Experts of a small language model: 14 layers.
Below are experts of layer 8 (counted from 0) of a mixture-of-experts language model. Rows are named router (the router's row for the expert), gate (a neuron's input weights, with its number), up (a neuron's input weights, with its number) and show model dimensions 64-127. Each number is 128 + 32 x the weight over its row's rms, rounded and kept within 0 to 255. Numbers have three digits each.
After each expert's rows: "mostly gets" lists some tokens that are sent to it at least half of the time. This comes from a sample of Wikipedia text that the model never trained on.

# expert 10
router:170154129108125110166118163185082161107157134149146143069162117120135132115101138136074183151099123162158167078127138092108077140135173088127084165155093141172132099114091160107113121142130129
gate0:124161122114177088167145152117133164144133115069117095121180174149160129171123092121050135102126135148094157126124149112111093094148156128107129093066116129121114135096127156096126197137121099
up0:105145143086127205115131143180102158185069156140100084141026162133084120128127164112082131163127155142130171119104104094122138160113142137140113129126160162153108149122133175158149135117178103
gate1:096093096089113146103128144131111092085121143162138109131105065060083104119125113103140160206089104183199078112106152180106088166106134120123162053133136153125092098100126067063081114164127162
up1:140138130126144122112127174119112178163077145102162118149146119133169188107128112108114118112150124115156210101133089068153159108149114155159136133117177034203105124104115153121169141132132084
mostly gets: " b", " B", " ch", "- B", " pl", " | B"

# expert 24
router:162083141098142117129127172170197115089146142096135111116158095068088086116103147141124150124125066153131103106137097118115098139146215123116097130155141135140113096137181157117151130140150117
gate0:137164142169074114141129112140153071174140104074107099146129074131101093140113207126109150164125103163149157196073137130125103146152103154099103124104185133102105124115103084113106096136155136
up0:090112139132149148094111169153114137159150128069155172088068148075071084139164223134109091088145100136106123129126162158108129129115145187102079112072143138041110136167155109145148084111137164
gate1:184087141095167126140117153144127147180077125128183071171131126119154132115112159092100157120097117100105139118131099164084101152179141099167116188152105110128156152079145153125190143149121100
up1:166094084088118096112119137152166158121083130095165127162083100151137117110175149124084177127125129104099152121078082156118124165136186117137097164147079119148120118088150198143121091161168103
mostly gets: " r", " R", " | R", " st", " | V", " tr"

# expert 1
router:115135147125121106181095149150111130102224170152228158141157136099159083120129146107128125157140106161133110139171102112134142179150143093125133179148189172166123130127138187129150155179110134
gate0:167112085132102066146071108109092190137116091068086143108126126100187123120106104123122148167156156176182111165115173083118147095147086071129065122151154103110104116167147102171105142100172204
up0:090117137094129106136129154146158084117204132135153094151081079085105124112061120145125152139156119131093101064122097137160130167135211146105175114114122184069078143124116127078202060183109085
gate1:076104128051103133155075232134145138104105122133106081098158100124157086138108095116139074147104135117097117136059108137083102078171069173136125171118114141092100159096113178160124120127128074
up1:156167128117151080097109080132097120125148157144162118110129151207124119120111086161137171068151148079155133091158132146097126112073202101124079143101160133141178133072117139105124173089112219
mostly gets: ").", "\",", "\".", "]", "es.", "ing."

# expert 28
router:130169133166141123168121171131130150138169149149145107083134035135142082136060153120147203167115093204162140115169106094107101097145148062068083140109104092168165111136085166080205155189136148
gate0:085123169155114166137135156182145148086167107162140046131106126135088118176129155134132183088111098142157160157134120104153204174198174128081122111185117126118191134155134112191196131075189114
up0:073122139172162077096152114180109127177112135181106117160143162119144137109129122152100090129173158109144159144162128082084134148033034111122163141096095104126150079083119164072138186201094116
gate1:141090146122086130139065091167089108053237101067162115145059117154170049124150094173163104119107127108175153094171094139136117127134159161132113112119113138124159120123054087132122164129134118
up1:112117156145159112102145173136077122160147169165193178114212131103096113168105175145160151082167145093188205138115142158110109149142132110106161110140158146138105156113193112161161140130141172
mostly gets: "|---|---|---|---|---|", "| Total", "| Party", "|---|---|---|", "Scientific classification", "==History=="

# expert 25
router:132117169158164148120128163167147187107171118171158144096153082099154138125087163126097130148078114135125118132135089185098103114126163119114067218124104137111128163116146155126165156167076115
gate0:045098123090123156124143053143148173130174100147148133122174107192179108137139120100109125132165084111103145145172124143143073137093067154103112167092085080126148168129133132121143144157110040
up0:134166140127090122115069084076107141127062124133110153076143169100118093091080129172127066171176103105098116162168129061078154100177123140127123034133180155195086103113169117095107099127162149
gate1:219083113116111137150118162186148141131151108115096121173098136153132127075058160157117092113118076128147146142147067165140216132113145124125104157090110158107107140139120169172090176144146152
up1:090088156125079160129152136103084113124167131155162170099180108130136147103124084105095137137108174120108168182126088117118051130127117147168153127100145056169143194084132133173113181098161120
mostly gets: "é", "ș", "í", "ñ", "á", "è"

# expert 31
router:112134091114186124109099138156115142135113169150119106080121101122105097096124078066111129167102078081110119098117058121138139172112177098084077165160144086165169101167160151096187142139128144
gate0:127144136156112116149124119117047152106121140164126115132134169138062122149158145139112107150168104199103152120153118104111168127087118088108139098165064163152189123137087111120067155096147133
up0:096120141137196102089132138166166165162147036132144158158133156119113133099123145150101088106144150113123121194091077134167129077094137137161189111161150105129078128129151129141077152115142118
gate1:209097163082124152094110119121126130109104114121091164134121129128150119135089109101118105098068145108175142138134139139100115120083091113157152133154148088141186076101153119102133065098096157
up1:182124125102081143109141130142121121079138135118083114144099114141133109126107141091063117093024110202191122125132150156117135123069101125114157117150178091104158118094169084123119086086083116
mostly gets: " by", " after", " into", " about", " to a", " with"

# expert 12
router:136141181092192106150143111169142113096145134164121153128150128109127131111111096132112220160142064200177132127097096114106126160140125130137103123159143118172153152160141136116159152138090135
gate0:128098179118159103128140107111152092141100078193151116154172143094076198145159173074097145158082110131190099128160101112189096151130119087108107138101069197114147119135137169137112139062108097
up0:099121090087133151099107098046156124129201139143151123087123040094172148126154122128138104103155158133087119065131145117078165104098141133143155113160168085156163093097128153128138182092198126
gate1:134122134155054109108150098146143153126112188104079138115084110148158137109126124141140152133117091143141109092135131113125162161149130079163071139160104110179151100116180199095075122108092136
up1:146121089081181159160122099069169141096156062106099091169170163096120142128074120082072132139074138154200141168128152076176089182126148126147118100119173130088134099181146098092171077176133140
mostly gets: " that", " which", ", which", " that the", " when", " where"

# expert 13
router:143112134120114118094098133167161154059165127137152134110141154076141108151058119117089129172115155147187103071129109141042114151174144114084058152135130130154106074150103121146161132149123131
gate0:102121152136148107083142124115127137120144114132179131106194099172139162114129163129074035182118134144166123109113097104078152145153113117145137132107139086126077106167103116181170118114057173
up0:087161148134148082097119121200140147130148163158120134113106096163100236124123102100205136151140171139129167162147163152104119110115176105182104130130154138097137132103125128187131097101073101
gate1:165161098089082108116102134108127135102107082099128116141139130102088089135074129135101120192118184146110127114177128160075088132120158101155103098055181131122157059114109096132141127122170102
up1:164114126194084121121148148119088081126163084155159129139103031146185148134145079153163093109147117099153092136129113074181099126128094179133132113154052158070085119176173167123126147114126133
mostly gets: " Se", " Be", " Ne", "ann", " Mon", " Ann"

# expert 21
router:153130093115188125169112181147120157096108095117188159099134122113113113072115127045092180127078136136146151096129086133105102154132204092094105124163141179147168118130074127118124206119134122
gate0:164131146152169148137124107162156073136179183097163128131138145127128066186127112089039130090142097132121151097124129144101097104075167094118128119139142123150163151113105086138077148180128088
up0:067128105141124144134127152143077135160104109158109150147122119076133165127109174210174120082066162123175052148130132087067139126136143157104165085114119128067137117146181105124179124181151165
gate1:125083115126138160133125108148092150185114079074122128077110101182167148148075106150197137104082167092175086075153146094080117138134149171120134108068161141113127117163128104161114135140083108
up1:117124116141086138124133145134142116161145165177138100130089074163074171175060171202121137170129045164175119150112108120114124111104152062094137082123143111160135100119097140118072177169140140
mostly gets: " the", " The", " in the", " his", "The", " to the"

# expert 0
router:117102163151127150123151143134144165092223174158113088132137061164084121087096112146078175179125105116196113144107127134114056148144154088107139128144197130108104128093149164122119172164129135
gate0:109099116086155144121132157147160140105164162150128137149082113138179134046145127113164218134073071105090147196068111111111125079178111132107159130124152121179054070165142091159128155153064066
up0:077124096124121110140142117134105141147162099155104142098123121129102138144118194093136156154135143127162152140078111119149047123119097166144186112138193112169081064197161169079115105134135155
gate1:125102122076131135184165122158135165100167146129161151110097049153106163086154096169108143181158126093107066205097137113144100088134180135120111218123101183108086159140102178114143106141144163
up1:153184082110086118110133104135099157122124058108143090077142130115110162118123121107101143181102098135065164178100165120119094121134093081186176136154125176141137115107140140155113131131136141
mostly gets: " allow", " val", " indic", " invol", " ident", " continu"

# expert 7
router:118144141150130134146119146141156155147181146197152168114156085118138076099120111150084185220104132152180110126141069155111152138146164080101062177137108110107111060172144141104173175145091101
gate0:081115133169111143113128195126186143117116146092174135116104099160201095124127120150148192162118151160178128062139117131130170165177137164086102085084215066167095148151112143163081077116116110
up0:147126070139182127163123117093104140142110128161108049141133141126160093112160159144113106097181130139156088127139151106108111072075160123146158138079026144116145111135108147093175153108151097
gate1:086074146183111127107144084094117138106153110105145124127133077156137154068087078151140149119186104111171137092153143158139077129118167116119155201163142103159093171138163141119110150117097133
up1:103141080123089151132134142157229129126155133145162134119105180080122081172114159111182188084129180080100146099127087095206143163169156130165163115161116104122100115131101139086174205085128162
mostly gets: " development", " control", "ment", " education", " fire", "ability"

# expert 18
router:171137121106146125152166140115100167099126148127180096123142100083082113100132094137082168133125076161154134124106074147121099178133141065038135135153163145118160097166117186147137110169163153
gate0:111074111111090085135170117114072116124132166071150137139159165143060132117097085115109108082143139099081096142122187087136119118110098092118156183191108150177112123170106194167116170134150156
up0:148058050099106116167132130143154117130116144080075120082148180138130149140147073117116126144132095178070161139092156147092111118145166077068122153191152124187139094164098161157128099168151158
gate1:089064150184158093113084127126118133087117093049107144092161107145082133145171165109028118112148063123102130157117152134107155115179112167173138109126139138085198150176087129128163180167154169
up1:141115110157164173130157165112177125146179103142120152060068085158106159110124154159163115076143160108170157134145122116043108101123128080109112125178176125137091105189098113136173170124158151
mostly gets: " more", " some", " several", " many", " most", " other"

# expert 4
router:139111111115118077180075193200126106123219128151145140131215126098099073128120109132063206136116106120196120124158105160119140154149171118107124150118110160145206131116110152133129150134138125
gate0:104127169164128073164111182146131171109100189102090143173080152128126113113172089130142155106076081116141105132156082098122147178196130075101149157127151083141083172088157145121118177096141093
up0:120170161128111089139119153128059124121116077182163177089121065109129163143116062138154138129149110146073099162141111173086098135159110138114114125170144116160135139167076150172109108107121149
gate1:157067121176124096151127189216129073126102116113189169137163113139076063152144100148107154184078149116174092143169160163093119101155130107108136121104129142125178142120153103119162174094121082
up1:145084096169043141122106153162127173136147171132109130134150130159152179141156137151123160194110152147177134124185111153064113129114114078114102206088106164164119168118120098153117110105074137
mostly gets: "kov", "berg", "gh", "erb", "sch", "burg"

# expert 22
router:142111179108117132159166123117141143149145132149189106128153066123141133105108147095087146166055087103173127149147111094167137135148169086081105189106175153132122108126160154108152118180118136
gate0:157138157099118107156131127101143110093108120078132180133104068158176147129168127111139116112212044118145149127151122156168112131168162105098135152116164114135136143138100139102132115138112133
up0:133164176098083165147117132113153070107154144119152156150144043130146120112150119117092107088170069080122138157139078118151092090148100171115122138113163093098144104138100140125139098091094122
gate1:120097105184101177209187060122125120114139135168105134191124118120162115115092139095128064194103131125128185141165143147102094070170137107096106175156015142186082119170141149137130125101124090
up1:111194142107144102117083140165126072168096139096156113138129151180140139188125123134057188112141102124140115111141146152144142073118155098150142132050131091124147145153116182087166185078187144
mostly gets: "==", "\n\n", "/", "===", " ==", "===="

# expert 9
router:180116194086122135164114143133140146142166156122152164102144130089098116123099127143090179182135088119168171135141121149165053110134143137148134173129135142171181097148049170129178108183137158
gate0:094119165064124146084086153092120137163102155122159151092072121086101121148141197155090166103162124068096104087141148150120101163121147153120119146123101113175131092166113199165190102178130139
up0:095128132020119146137067106101131141163127118126138096062113142077100112140173194111114146124148132051065111095156129180141114132097100179140152138115090132149136109152111155129169128186121128
gate1:110108153106110152120064084102105166173114146161129059128116094119161103088131128176117129177120141134172127129123163144125091127137126145082078116153172143145188160112116124134141045181070192
up1:131157115097126149068091200103084109133149174123073124127104092187112162088102108095135082077124113149097142094124061095151162158131126123179168144157132122099083108151134131159113140102160109
mostly gets: " f", " | F", "-f", " exp", " w", "- F"

# expert 5
router:147183167123156110112108220138202180130182152142160181102198096134083110057111141137123168153097126112157143066087078104114100131133137090123114215125112162112124074115181152137183128146125095
gate0:144128159173069119136114132059137150119181079121142169161144105106091121149062127126116164119057127093095086157067108114159164090136126120125164161166095119144225098188111049126107147159151095
up0:159166161158060112102109125086164169165111106163075092169130114134096149136155115113121141145160159126091116065136096103131120119140198106078136134119134139142163124118124109178163162112094162
gate1:135145176132068169164053151119122129082124094114126123144146150110094098119087183189120133185178076121137184090123103132107127144160182114119140114093120091154147127105085121137108076093113108
up1:174150132167114170101101161108101108134148097118102129122119123143060161105089192158129170116160035111122140125096139152183120131146137153173074117100128130125097122155108128168127051147095096
mostly gets: " pol", " nov", " whe", " species of", " bro", " pun"

# expert 17
router:151142120103130100125100156154123132136174154170131125106147065132098125127094093099088104141156091140135151093129143146107059152095134096095105214176108121155159151190093183125130115114100155
gate0:170104141147108168114054118106083104038165142145095115131130117107099179123098138136149089138136131108051211141105123129121094151160162089119188139122108128125132114141096133110096092136185151
up0:111126093159092129142145104112135154156128096124179130090139161150153148085141155125091168119123129134140122084079114158215153104066108119131142124097153128099184102140133098106136096027139098
gate1:081103104089154128195135162192147163120074158131106100123144110198067103123140112151010155164110066119163134146133153085133078158137117120090141073155097188155095150127113154106178141092133127
up1:143141115122131133140135074067147067152156088114112171137182169000134111087113117140141126090181146134080139075162103123127119112138165148104123140158137114102134156170154194137104103174128108
mostly gets: " Al", " al", "Al", " El", " Kh", "h"